config = dict(
    balance_loss=0.00898,
    init_std_up=0.0655,
    init_std_down=0.0,
    decay_fraction=0.927,
    doc_mask=True,
)
Below are experts of layer 3 (counted from 0) of a mixture-of-experts language model. Rows are named router (the router's row for the expert), gate (a neuron's input weights, with its number), up (a neuron's input weights, with its number) and show model dimensions 0-127. Each number is 50 + 15 x the weight over its row's rms, rounded and kept within 0 to 99.
After each expert's rows: a language model's description of what the expert responds to. This comes from a sample of Wikipedia text that the model never trained on.

# expert 1
router:12 52 22 61 40 31 76 65 64 51 47 64 65 22 48 35 64 43 41 74 40 46 70 58 61 20 40 40 46 44 41 47 59 77 56 52 27 55 44 49 45 64 51 39 53 74 43 55 39 48 18 23 32 39 32 58 46 32 75 18 60 37 60 47 64 66 46 36 48 55 50 33 68 56 66 51 64 62 48 44 29 42 60 47 59 50 35 39 66 59 21 22 43 12 59 42 70 35 64 65 62 59 63 51 65 45 49 40 42 56 44 87 52 63 40 70 80 59 57 49 61 67 34 47 40 40 75 50
gate5:56 54 52 25 50 52 59 33 24 51 50 48 42 74 37 62 31 68 58 42 30 74 53 20 57 65 54 52 27 75 37 42 44 46 31 39 51 31 50 37 60 50 42 32 51 03 38 57 51 21 43 47 45 36 33 46 38 64 47 55 54 60 56 35 28 20 38 46 78 27 77 64 44 66 48 31 56 41 37 47 50 55 60 36 58 33 71 38 51 45 38 50 37 45 72 67 55 52 24 47 51 45 73 54 58 54 45 44 53 38 56 56 46 33 63 12 49 39 34 33 59 15 61 87 67 73 49 74
up5:52 52 31 86 48 60 45 73 79 50 53 49 40 41 80 45 59 36 35 43 62 44 40 86 41 30 80 38 53 31 71 59 66 41 55 66 61 58 70 57 52 55 25 62 58 82 65 16 53 86 53 62 45 38 71 66 64 62 45 55 41 39 34 45 78 58 51 67 30 60 22 43 40 33 64 68 38 44 64 61 59 51 36 64 59 49 43 66 59 51 48 48 55 58 50 70 54 30 38 40 48 47 50 52 43 66 44 66 42 51 45 40 38 69 25 73 26 48 70 57 39 72 43 10 36 34 56 46
gate6:77 47 44 60 46 39 58 53 56 50 53 37 66 64 47 68 49 80 57 48 38 34 61 42 68 60 63 32 43 75 77 42 62 45 40 52 67 45 53 42 56 62 64 46 69 38 89 39 40 66 60 49 31 33 48 44 55 64 77 47 48 63 25 64 48 23 44 74 58 29 44 55 32 72 56 63 79 60 49 33 46 65 53 82 56 49 35 64 30 58 57 33 45 47 71 48 10 43 45 35 32 49 54 31 52 40 58 64 26 44 59 35 54 64 36 47 34 55 65 00 65 40 53 72 67 32 55 75
up6:61 66 48 62 47 76 56 49 89 61 40 78 38 41 35 44 45 67 43 67 62 65 41 58 52 60 39 48 74 74 65 56 52 56 79 64 36 41 57 37 47 14 60 40 48 50 39 48 67 40 37 75 46 20 54 27 24 73 57 49 31 66 66 39 24 36 55 52 39 56 28 51 67 55 54 35 45 33 50 66 55 49 71 48 44 32 29 39 48 17 36 64 41 46 26 71 63 44 39 26 57 42 61 63 40 70 57 31 52 24 60 81 37 64 47 48 57 69 38 55 73 45 56 52 37 72 65 28
Description: Number pieces in tables, scores and addresses, plus ordinal pieces and words, such as 72nd, second place, 51–47.

# expert 55
router:26 45 31 64 47 42 44 19 51 82 74 48 42 44 54 39 62 46 50 62 40 48 65 44 31 54 56 53 57 35 19 49 40 71 05 50 33 36 48 53 38 76 49 54 33 88 35 44 58 40 59 76 44 75 48 37 43 45 36 58 67 71 70 55 50 24 36 43 30 51 58 34 59 59 62 68 69 67 50 33 68 46 32 69 53 73 55 30 43 45 42 62 57 51 38 51 23 27 32 36 32 38 26 43 51 73 70 43 48 48 51 48 43 32 35 38 76 75 23 54 47 65 35 61 66 41 59 55
gate3:53 39 75 66 46 48 39 28 82 47 40 65 54 58 57 42 55 31 23 40 72 26 38 65 74 86 51 41 40 36 32 62 54 42 84 73 49 59 64 41 54 78 49 52 40 52 61 41 61 40 59 42 43 34 57 43 75 23 44 69 52 57 61 41 60 63 54 77 45 69 86 42 53 51 44 44 33 35 50 41 50 28 61 45 47 44 58 74 37 44 59 46 38 76 56 64 35 59 42 63 70 62 60 64 66 53 45 78 47 44 41 49 58 78 42 37 57 77 39 75 09 42 79 49 63 47 43 38
up3:52 47 60 61 41 54 58 26 57 83 62 41 44 70 58 64 69 58 46 56 55 55 57 46 54 74 48 49 33 54 42 31 63 34 32 69 70 44 62 38 60 74 64 42 56 85 64 54 37 45 45 58 35 51 45 59 63 34 70 70 36 21 51 32 66 53 44 57 84 27 64 36 72 42 57 54 53 81 68 21 40 16 38 55 47 25 33 69 28 73 37 52 52 65 57 62 39 47 45 56 44 65 36 49 48 69 57 86 47 37 47 26 36 66 45 37 75 50 38 22 53 46 52 52 22 65 71 37
gate4:59 59 42 46 50 62 61 48 39 34 72 46 39 37 27 40 40 71 67 49 46 54 59 58 18 57 41 55 55 32 69 56 67 75 38 48 62 52 57 51 48 78 03 48 62 41 55 52 45 41 52 47 19 57 53 50 37 22 47 42 43 48 48 69 41 53 26 32 53 55 66 64 12 60 68 45 65 81 72 51 19 31 35 78 68 36 53 65 61 63 61 44 60 26 34 61 37 46 47 60 42 23 42 60 71 52 37 49 65 52 65 42 56 34 53 17 70 45 51 38 64 27 22 44 47 41 50 20
up4:44 35 50 74 42 35 43 39 73 34 22 66 53 74 40 77 45 66 66 80 66 43 38 43 68 66 67 41 26 27 41 41 53 43 52 37 63 59 40 49 61 35 57 23 36 55 57 51 41 62 49 45 55 40 33 56 42 62 37 68 43 61 27 59 65 51 55 74 60 66 56 28 65 43 53 63 36 44 41 40 61 45 53 39 32 60 46 58 40 42 52 53 19 77 73 62 53 39 47 65 62 67 51 83 29 62 54 66 37 74 28 67 51 86 55 74 25 45 52 47 45 83 67 65 42 38 26 80
Description: Word-start pieces like th, h, f, sh, ch, fl, ev after articles or conjunctions, such as those, thrown, flow.

# expert 13
router:57 52 32 36 53 46 57 52 53 48 89 55 50 57 73 64 28 50 30 47 72 64 34 71 73 58 60 81 57 67 49 64 25 58 52 35 44 79 77 65 55 64 67 50 37 71 79 73 31 33 57 77 31 52 46 61 41 18 52 53 43 41 69 57 49 35 52 61 56 55 38 51 35 44 52 59 59 39 63 56 77 32 46 32 35 50 56 37 53 76 44 57 66 80 66 36 50 51 53 46 42 42 66 38 53 53 47 60 66 31 34 02 66 43 35 30 46 65 65 43 34 37 37 50 60 71 45 74
gate4:72 39 68 31 78 63 39 29 48 74 52 46 66 72 68 69 41 29 58 23 31 48 20 40 31 29 53 47 37 48 34 72 49 31 40 42 32 45 27 50 49 53 40 74 49 42 40 52 88 37 53 63 40 53 61 45 57 38 36 40 49 25 66 27 44 57 63 44 66 52 38 77 39 57 53 37 69 30 35 55 84 91 52 71 62 73 51 61 58 50 72 37 55 42 19 32 40 48 46 42 55 74 76 47 42 36 31 48 57 48 32 58 49 51 67 61 60 48 50 69 56 53 29 58 52 44 67 66
up4:15 33 26 48 44 39 36 50 29 25 66 38 32 30 33 32 64 50 45 65 46 23 83 54 47 72 43 37 71 61 57 27 58 60 55 56 46 55 59 38 47 38 51 45 55 47 78 39 23 65 59 38 59 13 44 64 68 57 64 36 59 72 41 66 43 38 54 38 46 37 70 57 44 57 20 48 51 46 50 90 35 13 78 45 53 47 47 50 39 74 47 26 33 57 46 62 56 48 40 52 48 42 59 53 52 32 56 44 47 45 62 63 40 52 25 26 17 51 64 78 56 50 42 58 67 39 27 55
gate5:74 25 77 59 67 93 67 35 61 33 40 35 44 59 62 37 34 83 50 56 57 62 64 65 47 30 39 60 73 25 51 42 61 30 60 43 74 54 65 34 53 44 62 57 42 36 28 61 69 54 41 63 23 57 60 43 48 33 41 34 63 30 37 67 50 49 44 38 41 67 64 63 36 36 73 41 55 43 61 39 35 69 39 56 33 13 61 50 72 53 55 55 32 61 60 43 37 46 77 57 28 25 57 58 48 63 47 51 36 40 35 28 49 52 79 34 85 41 57 49 59 35 66 44 43 73 57 34
up5:31 56 25 28 63 24 58 52 27 66 42 65 50 36 47 70 70 26 47 58 42 19 41 32 67 49 53 23 37 90 24 59 53 77 40 70 52 71 44 53 59 47 34 40 71 58 57 55 50 56 48 34 51 76 42 41 59 68 39 65 54 68 32 39 68 38 57 63 59 38 47 13 66 55 38 89 60 41 41 74 44 32 55 56 54 80 40 68 60 44 57 46 51 46 60 38 67 50 25 51 56 55 57 37 40 53 57 60 52 58 55 50 30 53 41 57 15 55 20 56 70 53 28 38 40 45 34 49
Description: Word-opening pieces like st, re, con, pre, E, or mid-word st, as in substantial, restores, conducts, premiered.

# expert 30
router:39 43 69 63 58 42 44 59 23 33 44 60 54 68 53 49 47 75 27 52 58 65 60 72 57 35 53 71 73 34 62 27 47 68 58 43 47 54 37 62 44 26 26 38 78 27 49 42 50 63 59 39 30 25 46 59 65 05 43 31 56 65 61 39 26 42 43 62 32 71 45 30 42 41 28 57 56 47 31 58 30 37 49 53 36 48 50 45 89 54 49 61 37 42 53 34 80 70 72 59 65 76 66 63 33 73 40 52 49 69 51 30 39 48 51 30 75 42 48 52 34 67 32 68 77 50 48 42
gate2:47 42 85 46 47 63 29 60 05 41 51 69 44 67 64 95 51 59 50 51 55 50 30 40 44 40 61 58 58 55 51 43 68 51 53 63 76 56 59 41 68 42 49 47 50 33 35 70 50 37 42 37 41 33 33 54 52 33 45 57 45 52 40 61 50 35 19 68 48 48 42 45 47 58 33 56 65 52 53 59 53 62 39 45 59 69 39 69 49 50 35 60 48 54 48 11 43 46 24 58 50 38 53 24 14 49 64 83 59 40 13 45 32 72 33 17 55 30 42 32 58 40 37 27 29 27 33 60
up2:59 41 56 48 60 43 82 90 85 36 53 37 22 35 65 36 34 56 54 43 39 36 42 57 29 59 31 64 69 76 60 33 49 55 21 39 26 93 66 38 65 60 27 65 55 63 70 41 63 47 46 62 32 52 37 49 56 49 51 66 53 34 71 45 70 61 34 39 33 47 33 61 49 45 45 44 47 47 38 59 49 46 68 52 67 55 43 61 55 51 62 42 64 33 28 50 42 56 69 26 79 25 21 43 82 54 39 24 64 60 29 51 50 54 44 44 41 50 41 51 48 32 40 39 25 49 26 55
gate3:39 40 70 41 48 78 45 39 61 14 38 66 61 36 49 70 42 63 44 63 47 66 54 47 51 51 47 42 40 37 62 47 57 59 31 64 69 60 81 32 43 59 31 49 58 64 54 30 59 49 27 75 57 35 42 62 56 31 74 82 47 78 41 37 48 17 43 75 58 61 81 27 34 58 60 31 39 49 43 47 56 41 39 56 53 26 49 69 63 27 30 27 45 13 72 35 54 35 47 67 65 54 64 51 62 68 50 54 29 44 62 33 70 66 48 61 83 52 50 32 66 56 29 52 55 49 40 65
up3:51 15 71 57 69 31 39 71 29 72 36 53 44 62 50 37 27 39 51 51 36 31 40 44 69 56 14 59 56 28 39 34 72 66 33 57 33 34 38 50 58 53 57 52 31 66 49 57 71 36 54 52 23 74 53 70 31 43 48 64 35 56 31 34 53 39 30 51 25 49 67 41 39 68 45 54 42 57 41 55 80 59 12 84 40 64 61 61 50 51 51 37 60 69 56 42 45 65 41 59 51 46 54 44 59 49 28 28 80 33 63 28 30 62 51 40 60 68 32 34 60 68 48 67 58 56 19 39
Description: Middle pieces of words like re in w-re-stling, ear, ight, ater, plus numbers and month names in tables and geographic data.

# expert 32
router:56 78 69 48 29 41 65 72 32 66 40 54 30 49 56 75 54 37 57 25 65 29 19 74 38 54 35 60 48 64 52 51 43 56 50 51 69 38 49 46 47 38 58 44 49 52 60 30 47 63 57 33 70 70 58 35 43 45 41 50 47 17 53 64 51 79 60 61 33 66 25 54 53 34 62 63 60 33 27 59 45 55 75 44 81 20 46 55 51 39 64 63 21 63 62 45 64 61 77 48 49 75 75 35 47 57 36 51 57 46 56 36 50 39 33 39 56 23 83 56 36 33 21 43 46 71 52 82
gate2:55 37 63 28 54 62 58 54 39 38 52 23 56 27 37 39 38 36 59 44 63 45 42 45 28 41 31 68 56 32 35 48 48 56 43 57 58 21 51 35 60 50 60 64 64 44 25 16 44 66 52 41 28 51 56 63 19 38 67 47 35 52 40 42 89 44 47 50 20 47 53 57 46 84 58 39 50 55 25 74 50 95 49 70 28 23 49 39 63 36 58 56 69 39 71 71 49 61 79 30 35 63 66 44 47 38 51 63 30 50 51 37 51 40 59 53 79 36 62 56 63 45 48 24 74 58 61 59
up2:61 44 57 56 51 56 63 39 52 36 47 37 62 49 68 50 36 44 46 66 54 52 59 43 52 48 66 51 47 36 79 65 72 83 35 43 69 51 45 58 68 79 56 74 64 35 33 47 19 33 57 43 41 48 17 55 52 40 49 42 06 53 57 58 72 30 27 50 34 33 40 51 56 89 48 71 54 62 57 83 62 63 51 61 55 43 69 26 50 53 38 50 59 26 63 59 58 62 63 36 64 40 82 47 37 80 45 54 38 58 67 63 36 39 37 26 51 61 62 52 34 32 58 53 19 26 61 68
gate3:75 61 38 41 44 53 46 36 30 57 47 43 48 44 55 55 64 36 73 53 46 39 52 48 50 59 44 48 50 28 43 42 45 49 52 35 66 41 64 21 67 56 52 66 61 56 48 44 60 58 51 49 53 49 30 48 31 51 63 79 53 75 44 41 85 46 39 65 39 46 51 44 09 56 51 39 67 21 26 44 62 59 71 57 20 44 44 49 56 47 30 44 66 41 88 26 47 48 74 57 62 37 78 44 35 40 52 59 37 27 38 44 31 99 36 65 42 60 71 61 58 32 36 49 71 61 39 75
up3:49 46 53 56 12 23 48 73 43 22 53 24 54 57 45 45 17 49 71 27 34 69 41 56 44 79 49 59 65 68 61 46 77 23 52 36 37 34 34 73 35 37 12 40 44 29 49 45 30 60 64 48 80 33 33 49 48 30 58 38 54 44 33 53 32 72 54 25 44 42 62 47 58 89 41 58 56 70 80 50 53 49 51 32 50 55 49 72 57 58 38 64 47 66 45 72 69 38 57 38 46 54 45 63 55 52 44 50 50 48 40 41 69 36 53 59 88 60 61 59 48 64 51 40 27 36 46 48
Description: Middle pieces of proper names and words after an initial capital letter, such as M-un-iz, B-ren-z, orth-od-oxe, Nor-man.

# expert 50
router:36 69 40 38 58 62 15 44 26 58 89 55 60 29 41 53 55 34 54 52 86 48 38 66 49 58 44 47 43 57 48 38 40 59 60 55 27 58 37 53 56 41 68 38 50 70 54 36 57 45 79 89 39 60 55 49 26 61 56 46 57 42 64 85 39 64 65 80 57 62 64 45 50 48 61 26 65 33 54 43 46 47 74 25 35 11 47 37 43 77 51 66 54 58 73 24 54 48 52 51 40 57 30 67 73 50 46 54 54 72 50 34 39 42 53 56 43 48 13 63 49 48 79 41 55 72 54 46
gate0:41 69 48 37 66 26 46 55 47 53 42 36 52 55 26 64 50 60 64 24 66 56 58 58 80 84 38 58 48 54 38 74 47 40 61 29 49 56 64 46 39 29 43 43 41 37 68 41 65 50 56 58 54 41 28 32 64 66 19 30 61 56 51 58 52 52 34 65 66 54 41 53 35 33 47 46 44 36 19 59 62 96 63 50 51 09 47 76 55 53 84 26 69 49 33 41 64 60 34 54 89 48 62 43 53 51 40 45 73 43 50 67 63 34 59 56 77 39 71 65 49 56 60 37 69 47 41 69
up0:28 50 61 56 44 29 34 76 36 63 73 47 79 46 58 48 59 57 15 57 33 51 50 59 45 36 60 84 31 33 48 47 54 82 37 32 18 39 63 44 45 56 36 61 67 54 26 36 35 61 35 27 45 22 33 56 43 32 40 55 31 44 49 68 47 39 51 59 58 71 61 66 50 52 51 47 36 53 44 52 63 38 59 75 58 51 51 49 67 86 84 56 66 53 31 31 44 50 84 57 49 49 18 62 60 45 45 44 27 66 53 49 52 62 50 53 47 47 87 65 30 59 39 67 39 41 73 50
gate1:61 59 39 52 35 47 38 51 52 35 35 36 27 33 40 67 70 46 62 38 55 60 73 50 56 45 25 64 34 45 53 64 46 26 45 68 68 45 27 48 49 42 21 37 64 59 66 45 44 43 62 55 46 86 27 60 47 59 39 41 41 31 48 54 47 39 39 23 24 69 58 18 58 55 52 48 75 46 48 29 62 57 46 55 30 71 39 78 33 51 66 59 22 50 29 25 41 67 30 45 60 51 39 56 38 77 33 59 64 52 48 24 44 55 28 31 85 57 29 54 30 65 48 78 71 36 64 64
up1:46 63 73 40 47 50 54 28 64 63 67 29 66 40 64 36 69 35 66 58 64 73 30 51 53 51 50 74 57 62 26 51 28 41 68 27 40 35 46 68 39 36 53 59 29 60 39 09 77 73 39 34 73 55 78 41 41 71 60 40 61 53 72 67 54 48 53 69 78 59 55 56 58 41 43 55 31 32 24 66 66 64 30 34 56 88 76 59 26 45 61 42 35 51 34 44 48 66 53 37 57 35 43 39 34 36 45 37 47 57 39 44 64 45 33 39 35 26 52 42 46 42 52 76 51 77 59 59
Description: Early pieces of words, especially v, qu and short onsets, such as Sur-v-ivor, e-qu-ipment, I-v-ory, ev-okes, Pro-v-ince.

# expert 40
router:30 33 99 60 43 35 16 32 34 43 47 29 18 36 63 50 46 33 57 36 68 41 50 51 61 52 70 35 63 36 52 74 22 58 64 45 25 66 59 73 44 58 60 45 49 70 66 46 46 30 41 31 54 72 43 57 50 21 51 45 33 24 29 59 49 36 49 17 47 71 60 62 55 35 47 54 41 48 35 67 57 35 56 50 35 63 41 41 43 47 47 47 51 52 44 56 67 20 39 55 54 63 36 22 70 41 58 72 74 44 65 26 41 25 52 42 58 68 50 57 43 38 35 63 45 39 26 38
gate5:76 40 54 39 52 56 29 52 16 48 55 66 33 44 57 37 51 73 66 33 66 34 42 43 57 67 36 76 61 53 69 42 88 59 25 45 61 50 21 33 63 42 52 56 25 48 35 58 68 48 51 15 42 48 62 40 34 44 64 46 42 32 62 45 64 80 33 51 56 74 48 39 59 47 72 38 34 38 46 52 31 39 62 66 92 43 54 60 53 78 50 55 58 63 37 49 55 43 77 56 70 51 58 57 79 46 42 57 65 43 65 46 24 56 51 63 73 67 73 27 38 44 60 47 32 70 70 44
up5:63 77 57 23 62 56 30 66 32 54 66 61 25 48 51 48 59 51 23 28 45 26 51 64 62 31 33 36 59 47 68 53 62 69 40 42 39 33 57 26 58 39 23 45 53 40 59 34 60 54 35 63 56 49 72 57 61 49 41 59 19 62 45 72 45 68 37 45 48 72 78 44 55 47 32 45 53 35 35 58 58 52 51 54 41 32 56 65 58 34 64 59 56 64 27 48 41 49 67 52 57 60 23 32 35 67 80 31 59 50 22 43 21 56 59 07 70 17 48 52 57 46 73 33 23 41 44 38
gate6:49 68 63 51 16 49 58 28 59 48 64 46 30 57 39 50 54 70 49 47 40 47 78 58 51 82 59 31 61 72 54 52 60 59 35 30 78 45 58 49 67 61 46 67 31 47 54 71 49 37 66 52 52 26 56 65 67 50 55 49 63 57 48 55 31 52 29 56 31 39 58 54 69 64 87 50 65 62 59 27 42 72 50 59 66 38 57 77 32 69 83 30 72 38 63 55 60 32 47 33 63 43 38 37 73 80 82 75 21 59 78 32 50 42 32 34 36 62 47 38 43 36 45 42 53 40 59 46
up6:28 26 61 70 47 35 66 26 37 52 64 55 54 55 68 31 52 53 44 24 58 67 41 54 59 29 48 44 62 46 60 53 63 41 36 27 43 48 44 68 55 70 45 70 30 70 52 65 61 52 39 49 71 25 26 68 83 49 47 64 36 57 72 45 52 35 33 43 60 31 63 44 70 65 51 37 52 60 31 56 29 65 36 52 60 53 46 62 54 50 50 22 62 39 60 19 67 55 50 65 82 67 33 33 64 51 48 43 25 83 46 46 19 39 18 36 46 65 46 24 59 21 50 34 25 47 52 37
Description: Second-syllable pieces such as ow, ro, ub and ob after an initial letter in names and words, as in T-ow-son, Lub-ań, ro-les.

# expert 44
router:46 35 23 39 49 45 49 75 84 25 57 49 59 56 40 27 66 49 46 48 45 45 56 74 73 43 24 41 40 55 69 44 29 77 45 58 25 78 40 63 51 55 58 52 70 69 53 67 28 34 50 46 72 57 49 75 34 60 36 57 56 45 45 62 47 54 45 42 44 65 50 47 50 47 44 28 49 62 48 68 57 42 34 42 43 68 70 47 33 76 24 59 48 21 51 00 45 60 31 41 69 28 29 37 67 60 41 31 34 63 58 60 62 45 33 74 48 22 52 19 66 40 47 48 57 49 64 38
gate0:45 57 66 44 58 69 72 26 39 39 63 62 30 60 35 13 41 92 31 45 69 54 41 47 47 38 75 33 46 35 53 46 48 22 40 52 52 37 45 18 67 69 47 63 47 48 53 57 58 64 63 52 30 59 48 46 44 36 50 62 50 36 40 63 60 32 31 77 47 46 72 27 58 79 50 47 82 32 59 49 42 46 72 68 38 47 52 27 52 87 45 34 57 49 62 67 43 37 32 51 86 58 36 47 57 45 61 53 57 35 34 35 56 54 31 84 72 59 59 56 37 28 60 39 51 36 69 58
up0:57 39 67 36 46 64 53 33 49 69 50 49 64 40 46 43 62 48 27 39 47 33 59 62 51 52 63 19 49 81 55 60 29 44 27 76 57 54 24 02 69 29 50 82 73 48 70 36 60 33 32 65 38 47 53 65 70 53 71 67 40 45 27 53 53 47 48 67 29 42 61 39 54 42 61 41 91 53 39 28 44 43 61 71 68 31 52 55 60 58 35 39 35 42 63 46 52 56 56 34 62 47 54 41 68 42 85 60 46 41 29 46 44 56 44 64 74 65 58 56 62 19 60 37 28 24 42 48
gate1:37 58 61 62 31 61 00 76 40 49 61 21 38 55 43 49 45 77 64 56 57 72 76 47 39 59 40 51 41 69 45 29 41 31 39 28 57 59 51 58 49 52 76 65 45 49 49 48 33 58 14 36 40 29 69 24 50 80 50 47 44 26 44 52 69 52 26 31 37 55 59 58 53 57 42 25 64 42 56 35 56 77 35 53 44 60 54 64 23 55 56 62 47 47 56 28 54 46 45 50 47 53 33 41 46 45 32 69 26 47 63 46 73 57 54 33 49 72 34 32 39 36 99 50 58 50 49 44
up1:82 37 49 41 62 61 57 62 43 50 53 47 59 46 31 25 46 07 51 51 29 60 48 54 39 28 45 73 62 69 75 71 15 50 61 32 49 56 71 60 45 85 59 50 52 47 31 27 62 59 59 51 38 76 63 54 62 56 42 44 54 53 66 64 50 65 53 62 50 51 44 34 59 50 29 49 88 27 54 75 64 77 31 48 21 61 52 62 63 33 34 68 71 76 62 46 65 47 52 37 75 78 65 61 56 44 58 38 61 57 41 71 23 61 52 44 53 43 74 52 40 48 35 33 42 52 51 69
Description: Consonant pieces inside words, often foreign names, such as z in Obizzo or Abruzzo, gr in background, ra in Portrait.

# expert 52
router:39 51 65 51 53 43 40 57 35 73 28 60 23 25 50 56 60 40 62 63 31 69 46 33 55 61 57 31 44 50 60 38 60 73 67 64 26 58 37 54 34 36 32 51 67 54 82 37 52 61 47 24 33 71 59 62 34 68 42 54 78 50 16 54 49 69 65 53 61 47 53 32 39 30 50 56 51 63 46 68 34 53 35 73 40 62 46 15 54 53 82 46 38 38 29 56 43 61 43 29 20 42 28 46 19 35 60 68 53 49 67 43 71 24 48 62 35 59 57 69 25 29 49 44 39 69 46 69
gate8:73 40 57 58 52 60 23 55 27 42 43 39 28 31 77 62 49 79 41 38 48 48 52 62 26 61 42 34 69 20 45 65 71 42 50 60 55 54 56 28 48 58 53 74 66 68 22 29 26 72 31 41 19 80 53 78 27 56 52 65 31 58 32 65 66 61 36 50 42 25 56 60 69 54 58 49 21 44 57 45 39 43 42 64 56 50 56 32 44 89 38 38 75 61 63 36 14 33 68 50 40 63 58 51 38 47 54 40 48 57 53 63 47 57 69 51 40 75 57 48 60 37 34 38 35 52 58 57
up8:40 36 59 49 45 59 50 51 61 46 51 60 28 61 53 61 66 73 51 36 48 27 29 64 64 52 21 65 50 55 37 40 66 48 63 23 68 55 31 49 38 54 38 72 40 62 50 51 56 37 52 33 40 45 65 85 55 54 60 39 53 79 45 40 78 52 48 38 28 27 68 40 40 51 17 59 33 53 63 47 46 50 26 39 54 63 71 44 49 68 48 66 53 76 69 48 49 57 66 58 51 72 57 56 27 57 49 35 42 95 44 11 57 50 53 56 35 43 23 62 40 55 58 30 48 99 57 54
gate9:50 70 53 39 31 79 60 47 33 50 40 51 07 69 47 63 31 63 63 50 50 47 47 46 55 48 74 57 72 60 38 59 57 55 28 51 63 33 74 58 52 56 42 32 57 36 52 26 80 25 56 50 59 49 54 48 54 68 56 51 30 59 44 67 67 32 58 53 52 67 39 56 59 41 75 37 35 44 42 57 50 46 49 46 46 82 61 54 39 63 60 27 52 51 40 77 73 45 40 36 53 08 47 72 45 62 14 46 62 38 69 54 42 63 27 37 48 43 74 13 29 46 67 64 61 12 56 52
up9:52 39 43 58 52 16 42 48 40 68 52 45 69 66 37 65 59 34 39 46 64 52 24 75 61 63 58 54 62 52 32 71 66 56 54 42 49 56 44 59 59 52 65 40 52 29 51 59 32 57 45 43 30 17 56 46 61 55 25 55 62 30 31 63 48 57 44 25 42 45 42 61 50 44 16 05 34 45 41 53 51 69 40 45 65 40 48 55 45 76 96 52 45 58 66 44 65 67 49 52 58 48 48 71 63 32 54 57 69 52 31 88 36 56 34 24 53 95 52 71 36 53 42 42 47 28 67 54
Description: Letters and syllables such as i, ok, ov and ak inside foreign, often Slavic or Japanese, names and accented text, as in Sl-ov-enia, T-ok-yo.

# expert 14
router:18 76 54 54 39 58 61 62 78 57 48 68 38 25 45 35 67 47 37 47 63 40 35 46 61 44 33 62 65 45 53 72 31 34 77 40 37 38 31 61 47 55 39 59 64 52 51 70 49 29 65 56 55 35 64 57 81 38 56 41 37 40 83 55 41 52 67 64 70 45 45 32 58 29 38 62 54 54 34 45 38 27 36 58 09 61 48 53 58 43 32 39 06 69 46 54 44 42 21 56 51 37 39 43 64 16 53 50 46 46 44 42 46 67 52 79 39 48 47 34 37 61 38 70 23 30 78 50
gate1:65 40 68 35 70 85 46 21 55 38 50 50 08 63 41 42 63 57 63 34 63 65 47 47 66 49 51 52 35 32 58 62 60 48 56 74 37 39 75 38 62 58 38 36 23 59 69 42 86 48 71 65 59 71 44 33 45 55 44 57 48 68 39 65 50 52 41 44 46 72 53 79 30 60 54 57 55 37 42 36 70 70 46 69 26 54 39 64 40 61 36 47 66 58 67 53 69 20 40 67 78 52 37 77 43 67 47 29 64 49 51 43 60 56 62 41 91 48 53 54 26 52 37 34 24 60 48 55
up1:63 37 51 68 32 65 68 54 34 75 19 59 55 68 47 69 28 54 55 37 72 57 48 31 65 62 47 69 61 69 55 28 37 55 35 40 45 57 05 60 38 63 47 50 57 47 62 43 57 44 84 47 31 53 39 63 61 52 35 57 58 55 46 42 35 46 40 86 33 52 38 55 39 59 52 64 29 53 75 45 64 49 44 53 51 58 65 55 99 41 35 42 29 59 45 34 54 50 57 61 52 14 33 58 43 65 50 48 58 53 31 49 32 47 67 85 18 50 51 68 45 66 64 41 67 58 29 43
gate2:32 59 66 20 60 65 43 48 62 61 74 46 22 55 24 72 40 57 61 63 57 43 72 27 53 56 59 49 32 37 42 53 57 25 60 44 56 38 54 24 48 41 27 45 51 40 52 44 50 51 66 74 35 31 53 63 55 74 57 28 35 71 68 38 42 50 43 56 57 20 57 39 49 64 59 63 42 29 75 54 70 40 55 80 17 49 52 34 22 63 55 45 35 51 61 58 21 24 46 56 58 32 78 59 61 63 41 53 43 28 30 42 55 80 50 58 46 56 37 38 22 82 73 58 32 53 50 41
up2:60 43 28 47 35 60 46 44 27 38 58 43 73 51 44 71 37 51 35 57 55 43 29 82 62 51 60 50 22 69 52 33 53 72 45 77 29 58 57 73 60 53 50 70 46 54 37 41 41 69 40 35 59 90 42 35 45 17 45 56 71 57 27 69 59 36 50 42 55 61 47 58 20 57 54 35 41 86 25 69 21 57 68 40 59 47 63 59 62 36 58 49 71 60 43 30 72 60 49 24 44 46 35 60 66 59 56 55 53 63 73 63 38 35 45 32 67 52 31 66 45 30 41 63 77 35 48 72
Description: Scattered word pieces and numbers, such as ob in Nobilior or Noble, ab in notably, years in tables, and coordinate degree figures.